config = dict(
    n_layer=17,
    d_model=256,
    n_experts=16,
    experts_per_token=1,
    d_expert=192,
    d_shared_expert=384,
    activation='squared_relu',
    moe_layers=[2, 3, 4, 5, 6, 7, 8, 9, 10, 11, 12, 13, 14, 15, 16],
    router_score='sigmoid',
    normalize_top_k=False,
    routed_scale=1.0,
    balance_loss=0.00152,
    balance_bias=True,
    scale_expert_input=True,
    init_std_router=0.0166,
    lr_router=0.000495,
    vocab_size=2048,
    norm='rmsnorm',
    norm_eps=1e-05,
    tie_embeddings=True,
    optimizer='adamw',
    lr=0.00164,
    beta1=0.9,
    beta2=0.99,
    batch_tokens=[32768, 65536, 98304],
    seq_len=512,
    train_tokens=282200000,
    steps=4339,
    dataset='wikipedia_en',
)
Below are experts of layer 10 (counted from 0) of a mixture-of-experts language model. Rows are named router (the router's row for the expert), up (a neuron's input weights, with its number), down (a neuron's output weights, with its number) and show model dimensions 0-255. Each number is 500 + 25 x the weight over its row's rms, rounded and kept within 0 to 999. Numbers have three digits each.
Before each expert's rows: "mostly gets" lists some tokens that are sent to it at least half of the time; "comes before" lists some tokens at least twice as common just after its tokens as in all text. This comes from a sample of Wikipedia text that the model never trained on. Tokens count by the router's weight.

# expert 4
mostly gets: "|", "†", " List", " even", "|---|---|", "-"
comes before: " ", "-", " 19", "|", " \"", " The"
router:499515504480570472505561531507462522484473496453457508531508513441561535514485543505500540495486497496468490494477504535513500530505513506489502500515515480475449509516497455510548511494512529506499515538531470487524491516537488473496486501492535470491546508505494559530507508473539474495494505540508521495500479501485458533460502463493531503503497516508541484501476503543505508505497460526457553499493513521455528492455484506470490491488505488472503462477483517488500538492516528473508523542529511521511521515512507532511474482511473452505498461490528499468514458471516518506539507493480537509514536462472521484537535561474447496468545530513506477546513478447515478499492525473528522499494495480515502519480515480446464535476513518509511500508481474491520508493479494
up0:540484508494499466515485454530507484493476492527518508493515465539500470521556500460500450530521487503466506476478505493504538464551503506459474483498483520498474481494482481538496462518527493500515532533481511515485548471511519479469491471524505534457498491526505487497499473463551479500495465483496488488501485548495515484474544487522486489506552533524484538482500476541492509489475515476539501550474503455468471536503474463496505486503498491527471490477489478492485485517478543495510500495446516530498555453463447500512582467474509511507541496535499494491470500505504538473470509528519491505485475508492514500457510458480508475496543468489522506501478507537490452484506446503549526494483503499466518475523506515524493488528509514503488472460527500501506459548509455
down0:486492511467478542521503508493524461494508482572474513488493450454463501531492512490474493440505533458480550512511487535513512501522461517511479468510506533482519501533544526546516483547496533498527504519489492515525523526504513499487547492500465507501505505465525485517531491511528490556525494447497526478472493506504480474472523514469483511473488531523493515516524456495551484465476498484478547519536502465494489493509502503476512511527508530462457464508498488489459490517543512529486507516466440504480456477506507512458528505512533500531500481518553511480503523522537471506497520511515494494499455518482472497481471483451513466521490476514482519529493474541474530511485492536481480503524474518529470495528492537476525482453507517489503533500543499517455564496471501
up1:521456521502450526502518490487505535510541498545440538517520523510528506507458537524525511474492500498446470540491463518487518505517541492460447558499526506484496507533511474503493503477483496534454536456535468506488503540446532481503524513499494533503536516519483501499493526491511528489501481512508545487506533515506464532473510531485485450536518551504505497503486476495486525505527503520520513435493545489488520528516515520486508523502498508490497523509501479547448477514493475519491512501539492528504487477494504490491518514502511473511520480492489471502454514479535502525519531525568491505544479451498476481469507533501499473528502507450508526484539525503449475494521515497500467516441510533512466506504507506496551533560496520485528450503495484528486478509500511
down1:511502520547461524562529526490500500529527482501571488519479514499462499524483469476517525488506496495516515515459481508473506513530480507523487503454466496498483520466453504497500504460481496483482490490514503531480516514490491464524484471512475509477500547553547487516459465498459582501471518437498534508494526466502506473498498517506517489510519475481506494534535521504561530539476477512507481483517502493490488482524523462539475477476464523486455486483498519509512505541491530486477490512506553509465463506508510495509497475500494490500494508470464511502436479520458501487505514509483424487484465533516502509517510481522509523493464542442468519503489504527479498486456502546482477522516529485526478516488461544546510496516465458512490520524504505535488478504527511
up2:512492509486496470470524533509486476485511537503535480507525500484476516493526526455530504535484487513482531479503483484477540501480519489434522501500507503451483499517512535494529527499489508507469467463456461462519488490488512430484514490517476479515473508562492503467511506462463473503521471504454475500474490481522546419509521493493519447493459511497532522532513518491528496477482520488494511512507492447477516494518454498499502528521452563501508479509548504519510479468482506453479471513513501487487531483488487479514519531493491504485512491537516486500497486508562493467485512501507492496519548519488473492517478488535447528506513479515499493525549475454502516491505476531521508516445506507462490545504473485501518461532508469457472526532455502516519490464547510
down2:501488508511490493480505551541503496472494531505521510471522471506473484494528524469507521492498476529477504524483477449499468466510507486542505493560515464487496539498502555521513496482487488476513537506471464470481492522479456504505522529467494444514476480530477567467483550494485505541533475526466464513499485473484520532452524530506511493485468463503492504511506516490483479519551508466488484529505494464534507489472455516485501514507511528498474483463515460510521507529555469483483518460502520513484500513471495482488532491513501480497529517496502489513497523489512466481487510516448472530509503539472452495499474456519523502450493467502548485443508501467502498464469508516439500502549530511496503481460491527497507487507480515449465497499524462457484527515538544
up3:516508537482518477494573502501533494476487541532494507530460474484521531496495454503488494555483491519493535522463518499493498491482497540473469514530467493511513461476566488499465509531509480479481497484474474474540493507500474516531471580532470471518488495559515500517517477476495517499497493526520509550490533463491473481494491547494484508540431492501490462517517474520507510477511484519491504517502524516530552475458477532562441520504480542463496455495493515507534501519485471513452488497500497510469527473494500514476538478482494502512466507510501500460520530496517427543495473480491499496508518480497485483511505472509519513490446522479469488542476505519526445539518484488508490514525498483526524543514470492509511489496507466506522485495488538505488491490503478
down3:530499512476476506539504508490498513509481521490555470495482488558532511496558487486512509444515431494461573510521528463524487481494483543522484522521497520468547465515493493505462500492446497504482514488489484512482515537516464511476495529478511498520500451491496474562534516561488517502510513493497477449516507474492533464534511480489484496471496447529462506452496535490502522526492504491468520512500496567502527509460487482469460507507512563505483512514548548503489513540511535500493454521521525546528500495486531512508508474551489498502528525505468498487504510497529490494489478494538483465486514492519483496510532502491506469482519480503490533476519486515502495483538478483484492533457490490537525507506485526535489458483484509521494505506475473456478510498548481
up4:495499521485470511481472447535481528498498515512482470516499511505492533514505486508438548478549499473458506480525482505511502460483518485491518478515497489487447485441467531509535513469503503525546502501463488472506522520532526545508490543517494525495516483534495513530495490492502516501482497504534490482507530519514482509511470519528498415482496520458519455461473492516553516513531470523468514526465532447468479524486456545516503555485469486498479501499437516480502510518464506527454505493499509497484439522489491494466500519464472496556504485521496478544468493513492504496512527475477500470537494497519497506502517531450508498491490522503493484505510511497468474453507497491553489493491484490475500523485511447467465504488469473468493510509451459502470490514453489
down4:494500527532497528486518521512486531489509519475532479486445487483491529510492493532469545525500480500469481459514521509475511475495483447490487484504523513502465486509537480432509541490486482514462475498476494503476513479530527542485470506519518531483458528473523503487502525511521499488534474528441470497453484463497483501535461513497462529430485546473503484519461502475538499533509520514533410475482509514513497509502542554523472520514509494497476491504502459492550487475469496498462487486463511489467527466509505455540455489520515507513485474477504484531527479524519492504502519463538500479465524481510477529529485542498526505481499522514503507510479499509507481516469484495534547510477495487488460503483495513564490519520493443472531475475499479487511481526512517
up5:512518514533506497526541491508479521505518543482488484510521525476499507513484491511506482484492448533464518487465451473485474475491529472525481474517479509466525505527500513501519509489494539505439501515478459478484445508470528528454525458473489444490539498522452502521491506459487534504525503471471515526473476492484483513467494477527512540527475488490494514529540492493562513477527515480495457455491524524468467446482572494500485508484472486485489507484433481486468537520498539503478477508498485474491499510509507484450498497526459461519465497484498498514515487533472485491511544494523427510501496519473510511508498522462493500490477491486468472543466492537509508526480486444495505507514509470487484526511556496493466485544483507513500547503493539468507473476513493
down5:550488481478507490489469493546491493516498508479456528499488494473535530492516500460489477496504491488536534516493490509486459486526480468452480513505477455472456492533476506531509490481513490529506492555518491494511515503488495488489484499434521470507527508499527522561446454469495562519475516496542490486487499472516499465525522515495534509544531483496478440531490480542485519477500510466472470497505489509490486485502438497470532533471556515500469478505508454510529496532490461514496493480532485472474459471479485513502520517504512474539539508510477548531445547522504528502539491479503524559533499518517500481483474498514468443512493526475506473486519498499516521513499494516545479534492521497516465481499489505519490471489519508479550537518551505534493501487489502

# expert 11
mostly gets: " live", " country", " world", " America", " close", " time"
comes before: ",", " of", ".", "d", " and", "\""
router:512484492503497480535467517500478495525528477488479431485513490467564498481518505510471511530465503508503514515498493461528470472489541480508466502467498483526523532491454524504484528475544461496497494489523522491517449486523477535478470513494497444512555473497524524466513487490525487495506438481527469530494513489455521511487463532476498515475504511485514478540476550480515501502476500451495485537493473501492491458475516456514501502508486485476516521518514500484501497460530486449514507542489464523537517493540457495530529490445473461546520533473508468502471505493499512496506495483518498499493558532492523489571533493486486497455490513496504464508463507462518481531493481477491511485504486530510467466495518488536512537529487527475498481504517494486515539427508472
up0:506467516550512490505465475478437499507530489464481493484464545466525484487508491525469509505509482540488509482512501526489493518506490471467483557453520525512513555471506452516509481507496510493538485530508525459498483492489472539460476483502453491497494507478522509479476468451510492514485505539507498502576493523476501474518488459472513488512504499479528463500495490492472513528552503497504499544538553480499540501471490496493481519486506498506502539513481503544508523476481520494488556524498508529508487499475486520523529497472523545431518516496493490517430523500543484455509500502519532514528484505485497510603523507528491468545497505512494494499521476499514489508521499488538476497491477530501529492456519452486496501521476475501517509533482443498513507463510513
down0:515476508542511499508481464492500536535537520475506489444481503510496463492542514491500541503510511513511487516578449498510519480479463507510487517497480509521552485476481480501505478494555506477558491520466491451534438500459517513537549520508471549505503489520508491490487504489493476509514482509465481509508516470519570504500482460526507505493455470476504500522439546496500518510523507468439514549510495509512484513515545491501531498492524516488470461509534517489494492535477482476519496502522551512510471468482499470481463465564530521489493521516509505476484476526479502503531505489504508461522541541497510535499510484498508524501468494544517519515476466529534480485491497480472496532504458504493491481513496524488510512492513513506486438501456472473478485444481509
up1:492514495493510507521480461475478471525502486525481480518504476514518488529486535556501519471489538530509504508488477495522500453501518525468535522493589489499515466505519548515529461471491537502513529471513478461511492477586475516522450482493511500529453484494532495491511526488496477510508477503513511505499468496486498518473525484497482498484506461499469497505476538509506458526518457496500507489516512490490510481472513498527555561474508501504504518497448489524487542516537507512460505511498460504535469501490491554482505487525498458503472481468522542515507524515500496510471485508496473478511538467513511453497479560465474489530501516522511515516479502530496484475511461491586454457485512490499531541526496547494490464514502477464495523471498524503503483481444501
down1:491495527498507491546527499500507445504500488509460504518565516487509480497492534493512460457505489490525497467479542471463501473518469513481487501501494477451471499484499541554474518498531468541512518537505499535507472466503489531490502500496491489485465525495510467490501535484534487509472476511504532502521487532514483501503467509519525484525500512444483531466496490485490468487502445552477468479487490534479509500511567490480485517516484522560476523503504490529524521520496500493500488483514460514450518473516507524538454457510515538481512483497487547525502551508570531509490478483437453507481456502519484509512490530528510473506470536519509531526458510485521474482484513530438489485504472489458525478493489477533485468508548537510480475491514493515535496504516525
up2:492512497482543459535496499557494487496496484457489486478501491506480532465524492508539502504511487547497486490511529511480518461520497491499497501477513514514522483466471463506497514494500481516512501505476508483521481506501470500550503513505528510519474473545478451519530489498572499499477480494456484491531479493447527523495458505512496521511527498457479498475509542481575526550514476493520499528476484498489508453508506441503498554497520470516517549513483501522486516483536507455502540489450443516519480506490484566479518509467518496502510536500526510501503528489503501523509477509567461512466538532489489502560481477494537453501538509540475460522486496514498499497520531518474524510513504523485518497497536503520528523510464494497489526484490467446538516456505456
down2:524513501497494512491504497493520519547490521515492496509473531522511488515475470467498496480504439574547535481505514546514536521515496502501477483503495492515500523472507513530512484487488519557499502514479508483555453488508485502487506510549467454498516488485474492503494516441500513560513495475542489447499485505522529508472500472513507538510496466464503525523503500474537534493506517489468491486462475495498545495499498466506491461486523476483422484485528534529483485516465457501452497502484522453512522492488483536509496518432521536484410508453503477521503513502529492504488523465492502483502498493516492513487510457449512475499460498500489464462446494495486487486516481468505498520503529504467536465495495515556498509495549529477521515501525497462496485482472487
up3:460520544489502504500507469524492491536523493498484489511509491467509540523508501498455518551493517478543522515513442492507545527527513515494491550496490515487480518506489507536481501500518529535497450502535495488529513504493502529470479500529482470535514550531530505478499456473535523511511524505501549508481509502542492525437504477500502502531483513486510523532539480500480496501515463522551499469487517518493516509507534515531573481504509489496514516530469495525528516519481490489505485463510534492452512500495515491495495539455525503551504472449547470544502521468518495501510527501518504482500545492499440504460530493431520525499493459492503496482498501445483517514493501479506530481522520470491478508521527523428525474524518527493487513473488521497434552484509480
down3:465468523551527483462517460506484530527476540490510501559476486438485505528507492483489485504471494475502498539507469475504446486487495498466488488519528493463467538531473507516517530460492512494554473491488518531487486472486505484479461523490505528538509512530456496486475506528477469480518491477520522502509524428523466514495540510500478505482506524498507519505553468516528455470490490453513528487503527482549511485534518490518499505539509496498472481527491482474474448494500476512537518498531480535453458466499505522471505543519536518504483502516548495500475484490512517499483525484428501521485471523449498479453507487501542510517534539514541511475525549527477464482513512486534509490524516528478488502516523491486447481517518516519498479521499506506468520498523474
up4:537479532529459506504468493550499490550520490497472500498514507491516517510514515528503507523474472510528535514525509525481491533511510494515458556516503484509531468490487519500534508504505470493506484490512485504522493534485503512461473529506474553473474461535517513501519472517490495513510491501510509512520447496529496453470461491531499478494437441466493479452497473502519517506493481456550463554472512467510488502474489488505548513461509506487502482540486524486497464529481504456489481531491472489508542513491473532494491452503528516504498478491530527555531492484433507448481477480520506467492472509486502498491465518531475529518478480476460536509500521473506475488512465538489497489512476477471444467493540501513532522484455500497510478504487527490533459442467462
down4:497534492517540509475475473484484516475503475491519501546548469503499544515526558538455489512517469515511522506518516458487488560489484527531525521478523510503488512504541461501493484489485520525493549518513475461480487462503489456493508491484478509514516484553503509499557532474447513505518475504540468517490533478478543462494505510458488476529526499496491514510472473481496533519532508490503481476498503473491511532510507506518495454519494527499502484514533488537523521523514557486458495461464451517510505495512517513497492501472492499524503489507489482458484545477517541487484533534488494466492501477507535516476550549503560540480507446487509508534502496520565475504494491533489490492473537527511513500520510508501516508489516466509490509540483432502569483501475467
up5:526500501498479490447507506493548485496512539484512489452484493502535504501499518561494537496507502521512489482487494516501471486496471518518529457518506526511523497490515508529470512508497470502504496490487500496480467512534532495438476519478530522496553501504467519523535531520500489475517471553541480512488480475481515466495502546505513504471463533460471525490492505537508490551481513481518484494498469517492488541503480487462524551489492468493486531498486488475520491441474469521491483484432532529485494512444458523515525467515488509515509533490483453550499501450531501500508527495497494456551506497501500474543488505515493485520496452479480484521589507529527523463563509494483504460478488517512509561481494498456533497522524478524509515506467489502499510507460474
down5:487501517480512493497484545469480489520510495475476490525471531462488503516479488513493528468449445481512504492522481476558497443490478527507517495513512504498559466510518524536515483505492521539545472494487534499549497522554505474505521477487545514517492461506497543494542500503490468513527502550505514516486494449506497492495504459531520479472518483522476516541510512542470503533482487530524519515492533496464490527501488490457517472492516534509508555516510468518489522462516509494499519489474459510495464472478443443482541482507489519531492506545519512502506539475488511514525492519499494467536536507526481463477506543470502485475536499526520493503547501503504517483519481466491462494509517503484511508511537472461482466474516457519533538495530552450530542535483489

# expert 0
mostly gets: " −", " Location", " Party", "–0", " Order", " Gold"
comes before: " |", ":", "|", "n", "er", "–"
router:518504479499488458467496461525500550457461489499469511565457518485503552474486527518469514516502507479503507481510484533490462492494473494490517530514484469491481491482487482502498509529490493521483470507477475495478546459521504477476500501533501538498456531523546473477484506465504518546513454511494481498510488479508498480497495507501494557519506563499525494484527467474487527509489494471505540536493517450521509495514486481483465481489493501493481473523483525516508523490470547503447520466481475510515484466493514505525518494486531476512462486520466512496501477505472490474494476539488511543506502476514496494537517478496486493497526498501433452547534528472525483519498513527508508446488462468477449543519464500449535481510477506552466536527476484519471503435458470
up0:506490558503505484544528501518503499511487535500488471497510491490546494523464536475516554534483497491533499503514506491496528476448539501492520542535511555527494496464508513450476498510490499500490493495485482548475507502487506454489516557550472564503505497495490472510498534478445533508481519518484545516520502506496486468523505465461486485516513483505456528459527511583514466491515515514489472491453512449452491507512495485480496540495517473471502483505479505510495520482521513510511458500483495510486536510468486481512505538511520548499465437497539487492515416509501484496514495475464484520532484492478490511485499480472476505507461514471477491509517530494471476488508489487545468476498478525501477523490506546508500474493520519475548465486483500510479554492474467
down0:487454502473489548538529478468518489485467455440510463515481507516532487486506503513428511498508478494522504477530512516496528499501520451546551527466550477533521521491524497537551486494532508495521548516534544457522484481503498492501459562478483510514522457459506501489479538499502496485454553501474514509490528509511554447531519557491531494495496480530467501482522502509550501496499505539542458525472540509482527485495472509476548495545449452487489483501515464509497494490519495549489471465520521460530507466495521501482464542468501522538505499532501509504467484475505525527461474524478493523477476500505497484509504494496515518514517522498524479464500510479518490504484494492515509509504504517475523480457524499492469506470468506484494488494501513519516517510493522
up1:483489495515494473477519491489485482500511458497514544475450495488507492502482523508549488517528482500462486482474515504463507549511495479475482455475480504506523481541496520483522512517490483523494492451448477452458477529541469529519532500506473498530499540556500500515502473512503527499469499508488521486508500476484479497561530532519520527484496502537472467463489509486475536477510477455501534522472516496473474495482500488489513570519520469489512469504445508505491509484523476526480496504495508523511468462454491480507489498476487540486514492478508541494486526490493526449527552493519501516497442504477480480542502478491550491502533481529485497522492498505483501479501494423493475476487473484492522475557468505482537487492483525497507523475537449445491472472467433
down1:503534504493521491500480491513477511519497477522543470499493520463467540498505484492526506490518472519509501506554506505489471505508507505481498492509536518506477526524500492470503480471540515503486494530476438524462494494504511502493510476492486555492475538488547472499530451488465535446531509487492510471517537500525558524496498541488474489476489502504508539465490540465582471486467477485501531527472469536460505503505495521481522532519485531471536489443519523501490488513469462462481490507520548515515489506446498480477497522495529505509524491477511497524532508497472551518464478518500506515520521527504463487508496439528568503520525509496478459551501506492514478438534517453507501493505498535515555505513516508538464473492517513511481485513456515508487483521477467
up2:526466489482483494485557453527496491531488511482469523533473433510533500520499480538469548433482473458459481488542487501481437508518487483462494526526480493463457518466423508479479501517476498517477465533505468499502532484523504457503504476462516472502462504482522469510477468495515508483501522483480484565496478517494506493504440516510523499511504531508543527504512542497504499502512525477515441467505512492520487508472478523543527551454528486509520468495478512497519514502502513546511511527501511529528523515509500534522498470489509498510533502457527465517521503500495530483496535500488482544493515521486519494497497478507508486501524493523465474472529464504527487513531511488537526473449496502504487514505461491465482535494475493510523493479474516479487445458471485
down2:537461519492497486493477492494540528479556452511504487455491519491510499468494517506526511499538508500520510474478510525467469525505516526532494498493524515467564486531483499493456509503473485499496477529470507519472487482506498478522452525530498493514482478569565527532524449518503506520497487495513510506534481491509484472484493501470509484459499493538514527487494494508474506501500505542477485468487482505476510487555527480537484513545502516535499556558518541485533477515494471503470500539576507488522507489500497453483492521511469473505502491522508512524474492511509532515492545435466488529503485468507502550436459522514516456502505512515483487534499527544539489519492540473503491474503502507549488484489528526471493500511559457531531495496493509482466516481504498
up3:538489460513481495474484510525486519526502468506454493514540506501457537564497489530515506513490549517521491475519465537480494534496506481514488522502480532525541493543468508505520511534458508520515527505530513521492491481516457466467509502542487508523469528490495541513518507490490487512515502531540519510493459490504525531489490499475555520513512513549501496480467514474513522487500489526516522520440572460483506494502480519513573557503463495489494499455482517532534497491502490464506541503472488485505514476502471585475508502508497480541484513517527526555472447555493471486476498515505456489536486553539526453520480525457502478486489492498481507510495491511458490512532477501519472499503474478484499515523486526479503507518478507526462499507483503465504511493500518
down3:533509509471479501491472543514508440534477483523529511519478531494485485435519511489457464518510534477442505514436494521486485478481499508507555469481477520505476478471453522485492501487479519483479500498510522512510456475528499464498480522522568508501496471510497523497544491469516554497512483503530522499521472486469513500504491495487494551527448492509477506457516528511529506491531504479465509464484521512494513485501510492473508510475466495453505473477494496507508490578480480521503481509473485504554467491507530514481504504489528513483520460523516524534533544508511491448494547500548472480555473516513487482489484474474527502506510504485535507480494560498476509512467512520475515534512495471507501525460500532480561463509525517479473543485490515496457468486515481
up4:482509470501513482492475478558433500517517514525470513504463465531492528490511513506503505505544495473483517519509540509494524530495502430525520450485499513518509486524522503498492506498507500488518462494487519470511436489522503456472443519445519463503477519493494509492509541512482458499479465481485489522489525488520544512534431514505548499466483589506462481516489517523499506477482494526494526563476496483511475489505491493465489505510469476513494500548505509476504538520497475484501520502475500489552562519477468499498506538495500530511485507499499516564484496478461505476495502498499512521485537484474546517550543485486517534524502547520475479499506527489489499486530493537506501466513521501549569488492484506507486497471504493517491492483513519468551520487513492
down4:477486484516557490516441510514500515486518476515524537501474471451494494524519541473472519491461522495500539538452512460504542512480461504538504476508494448541475484497504497526486509493476499478532527504537518526488529524532520491443477496478499503526534502493504520515471494511500471472476517495556477456548514461494541508512494495495490467499479433503479487516510548449510516476509535538460493562518500497545457513488516485488490513502508527502493519508474504479471495489489467504506520517497477532522525472464476454510530499502515443509490546485471525501481533462545502524505478498520503450530504505536497468484515517508477510504479527519466510462497492518502530518429508507512514519512533528474523516513509535539509499519508494529501469472497501446503491462523499
up5:498506553490523486504500542518496469504506479499476523503457530499520511533484545494514480550488478499505482486497510491454509526468497478493502488491462531486473545531491493495566516488467517512459529496551503479503485505515466499462497507467489520499499502479539507524520464417518498473505521478486486519485489483505496501509552553515484506511525497478487506476513529490535508495447453453501495446492495513485475525495537489484540515481493436478486494480524494510489498477482494513420539487498507516493510470455481518403526509491474505537523484486490481566490499517520533474502530483475520489464473475514472519490511494522522468490458469516497489501494457461513517539526518474505509488495471485510517522517507503494543475522485518544533527494506484517517467489474498
down5:482505484495504500516492517509509465491516555497533525465496518491499527510493499526515486512495495536486482508499475506520474531476499521508508511458478500522520508505480495498496506465514489511498519531435507469481485557504471528492520530513418510501510481508485515480492494484496525483504517498507513509519538530513491482528469506515528509522526498489492447507481497490523518521493471526547490492500540485450516485487497486501490503523506528484460438481506481524492449499517502423460565471541497511521468520496516510499475473546512464533485497513539543517509475481494514511429521544513518461499497529464510476509503522502510508507496522443491527528503487478491528480522490507478508528514488524564544505436510476550490558541482498560487563511517508495534516474510488

# expert 1
mostly gets: " ==", " politician", "born", " list", " =", " Country"
comes before: "\n", ":", "-", ")", "=", "=="
router:518524521522513461495516517488464510492456545511493545531507481459488528483488546478507549532528528516492501489525520497533509525504485502502526515472526482493457469462484522451541502497515513499458476466491481506510490477517472496501467519513478504492484548508520513519504511488471511517528497498513511518540501538549453492494526547489518515501498558514516450526514491544539522473489472492496514486497494479474527519488486493477477505485496543497501495490454458486508545485485530482462514464464510493527458511490468533522544507452497518482498445452499475507467513510508462506552473477470526530494487482493516452524496514497489529526468491472481451505542474527494519499535524472505536484527474539552496493446490517469517497507530493516482537518480474498521538467456488
up0:489482508519502432496482481480526513475495473513537502477492536490483502477511535482492483530502518481518493509477504529482539488565567517492511496470541503513503481527484481530480486510549526519538504479503463456500473544503496469487493540522492513490549494514541508445469500502520558474457532475471479533483502538493501492521506479497510525503481560530520527483520493476546498527475489506492494532507467475481513490535498511521469487485512492487483545513564508482495526515475503540484504526535539502496507477527493487475490525502529497470498536510470522522482524499475490535562503481563538478512561511515464496481518501467525507529566523497473490498497509476491499512503508496508513495448495486487535565547508501524476457511499486521494528467509487483527515503490511
down0:526474509531489462507505501491468503511519545503523530502511502497467444487501492476523504510507468483511487464507482492499461462517495495482508505497506521478479523517491510506523500486489521459511533521575496493449527527481487525525497512560490496503504506536549450484520495545532523492478519499473532528482500483492494508549526528475501535506478508478534489495482474492518512500517513523451508536510472491494549516534492485537503459501511514509485518455524534499498508553488488451487490545522481505542508499508512535503511504476542486488484485517483489516505490476510494499545494496499540567463456543578500492486534493508553521474459514509430502483474469500514492465484454545473490473472513481540486458457495478524506486485517528509497538509482470512490545520506490
up1:494517490501512507476505518484467518516487498502545521542506544463505512508506495501511499513503512501530509460526511555472526490527500515519462456488496473479451491491552443484483507465524509515555496493548482518544529484551478511500455491509465519495507514457548514510500509456477477516519478514542484519490519519467438511511547540479503477453475537519509478499499512504523527478457524491498505469529491508515471505499502497540531515512495501459512522536515467478499554508521528499493504486480514552473493530509520525491520512503468528486446488515427508509490500478502475508511462446499509510522506467488493505488498494547499503485501486513515506473463447486481505558512476510495554507505505545506525475475508506490515517521538501497490488494436472450538546511490503
down1:468467510520477501445499480470479533486525535518480509497461512509490457522503527482478453485500426506531486531507486520486526467547520485525466521502491547519538494486492498492498513489482484507445502484468457498528517525503498528484486498503542472502517505460483489518488514508481499524519482468525502569521517528510467456501481501507461502542466498489471482514502461488507505461519510483476520495467500503505499460511519478468531525530507498488529494539498498472532526495484480521517543539499476501491471491476490485476524499495496510511490491522517500518482535504497536517470500556524489475418483466480499536460518519515487519518496549499474485519518502512467505526526500532479524477500523475508482476508518496503548514612513525497511517443541481504475467490471526
up2:500519497505533445460570479484544473546497509489506543495462504462526522489514530510463489509461505483509498504507496507528507489509495501493444501514463513506484493520481517517531482501538517506534457509537401490514480518529450494531480517486487522468533520479554477511495496521517492469520478512491505540529482495514473478532498515489550498516532494512511487497502514476484505497455475496508491519484520440471524478464533449481530480464493513489528515480464448480530538502459528442474508460490500503525493510514483570515541512476520526508491513496523515509470519500505505502518480514463493498491495486470493488476523473548506532490495505531522500476491439489463501491503465477497536498530520469542508489502429502476519527507494510501488526483477491526526500494495478
down2:526534526497461469496496509482480513444522492535479477495485525489476476470459472516509514493523460488508543491500528491454549518508455495483518493489501464527519583472517492484493474460535528488483469485514511526531481514487527495479460523515518500494535513496469535503488474500506574533468514488479525545503513498496425508514454496482517506506513491464483485500490450504501482470474497458502503479515475509474508502521495505540518535473500457497463520478493480506507518482525474512499524505537495524448496464511488472458533488516537511485475539526526489528474526500475497493487527483526421469471495468495493506494489566511475489526514519537470484537452513531525522471485526475518529477513497497502507489546488497480513525526504496529509534519517484524538500514494533
up3:530459428512508496471507467512485519474519513517464516542539519481513474499510459502495525587511515493500494502461499486518526503528490444490513459526502498538479505500484538517518497513515498495536506487500513514465496479506521536510531521536485498484488465470531530472520485504509523460512491518523501484504472497488517482486468487513522446469480523488576499515504501496509494549487534500534488468486480468521448497526520471506455470456500496502483468542491462489510467488479512523493503515470475512478534478491497548545496495478525511487494509479463496518467504534502459480505475508531512527469481533509468530489500487521498538507486496550454471508529541473548492538466497474494520511497451499488496503489503466502502522506533495496469519462525491561510523433511495
down3:536497500483491509495537465482537493458517503518531480496492507512480480512488512505528494517504506519499484494496527524526494493520457536490487498548478486464458519477549485501514473496433514522485498483464523512502473450522476510491465533511502533497493490477496511534467511533510501520466522574533474542454452533494470473493543480487484467482506483477527444503518497520503512478490485485507524515483502486502510508519481510494504503540506489513472498474536511549507514472485535522521508506483517495471503478470537496460431457480530499527492510505449485510468413504480504510486470540472529501546477467533473518485505493503528520500502501500491515511490498527512509538459489499502424528475487544499501479550525516497518501512468531480471522535455489461471501513545497
up4:533503512560522509523502469492440465546491517524504545489504560506489485463486478478504540477504494535526487507482465485491500510516526496496516479488488515464475528477510547482511519500516508501506471521539498460487480514527487546463470526530513501518491481498511489530530507464492467466489511521506500458524466473455476547494462519508495451516507545504464455490480476531504497472488504502459515504490495524475531503477484521461491532469455522476525493485483515445490493463485490492478496495475481529471528509497459523510496436492498470527530468533507495494494491489456554493494513519463503491571531498454464502503517515539511483510501511485483541520493518501496489503527484514487467506475467508493526505458480503488432467506506535472547527494484447461475488512518491
down4:499488467498482516509480493490501510516527481498441478504507504488530499510554483485494501540506483464529471506514484528499519496537486519518551486541465520536481503488527511477512518480531451527517452532519494446507478482526498512529522502487493471574497535547457481531501550518540449496525491515523492493478460538516451524448519465476501498527503464498492467541507478456509516505510460479479490489498518505526524557472462504493490494519470511512468500474514537509500492467478501470481520497560526499509500475540512497466509462509493499474463499526497517484484440487490544472523484470469491502504504530476437496495501485562505481516502504495520491516483449489492542515486478506513467530486513508469455521531531508522502476509444519488518502499522496506477523515470496
up5:486486517536484497522545488564487544536477503493501457472460487500489498495475516511529512497512514493470499506454449500487513491516489508490490480494538493497461480492529516513515516506560499483517536486484466470493485505486523558457525500543503501507490511524474471544509488540536492514475507490477524503466545515502470465502498518485505508512465499466471496476543484548485517538476483460482525461522497485476495522531484515497459542512473471512481528500465497518466496503499522471506485527423476517485479472470474505494500487493481518535497490509538473500507488516493506511530434505516444462490477460533496507454489507451501491492483492513499531497494495484477512524525532503482494466526488508518501505427528497464507479491499532505504439463468435532535511526454499
down5:532528496526463491508471514481475508504514468467457482499471526484477509461494454499533456508533519543487526489518513481467526497490530517524483467451508487531520476513485441509510506493469527477466532514482478521506510523459515525504491502496500462517472479469517462489546486489471513524508493471483506517515518448536492500512510474513460516517513490530517481469476495501515557518448489499475487486467483501508537500503509469545498476480499480458453463498486506517530476547507526521506509536511538483504531476534496501507482475506533501492544526504445522513481541521508484557563483498520496493516477490530514474525458481457528522506530528476565492468457491485518505505525517496522453511514499533527478530541500484519514513496523523533486529496545548476482460483493495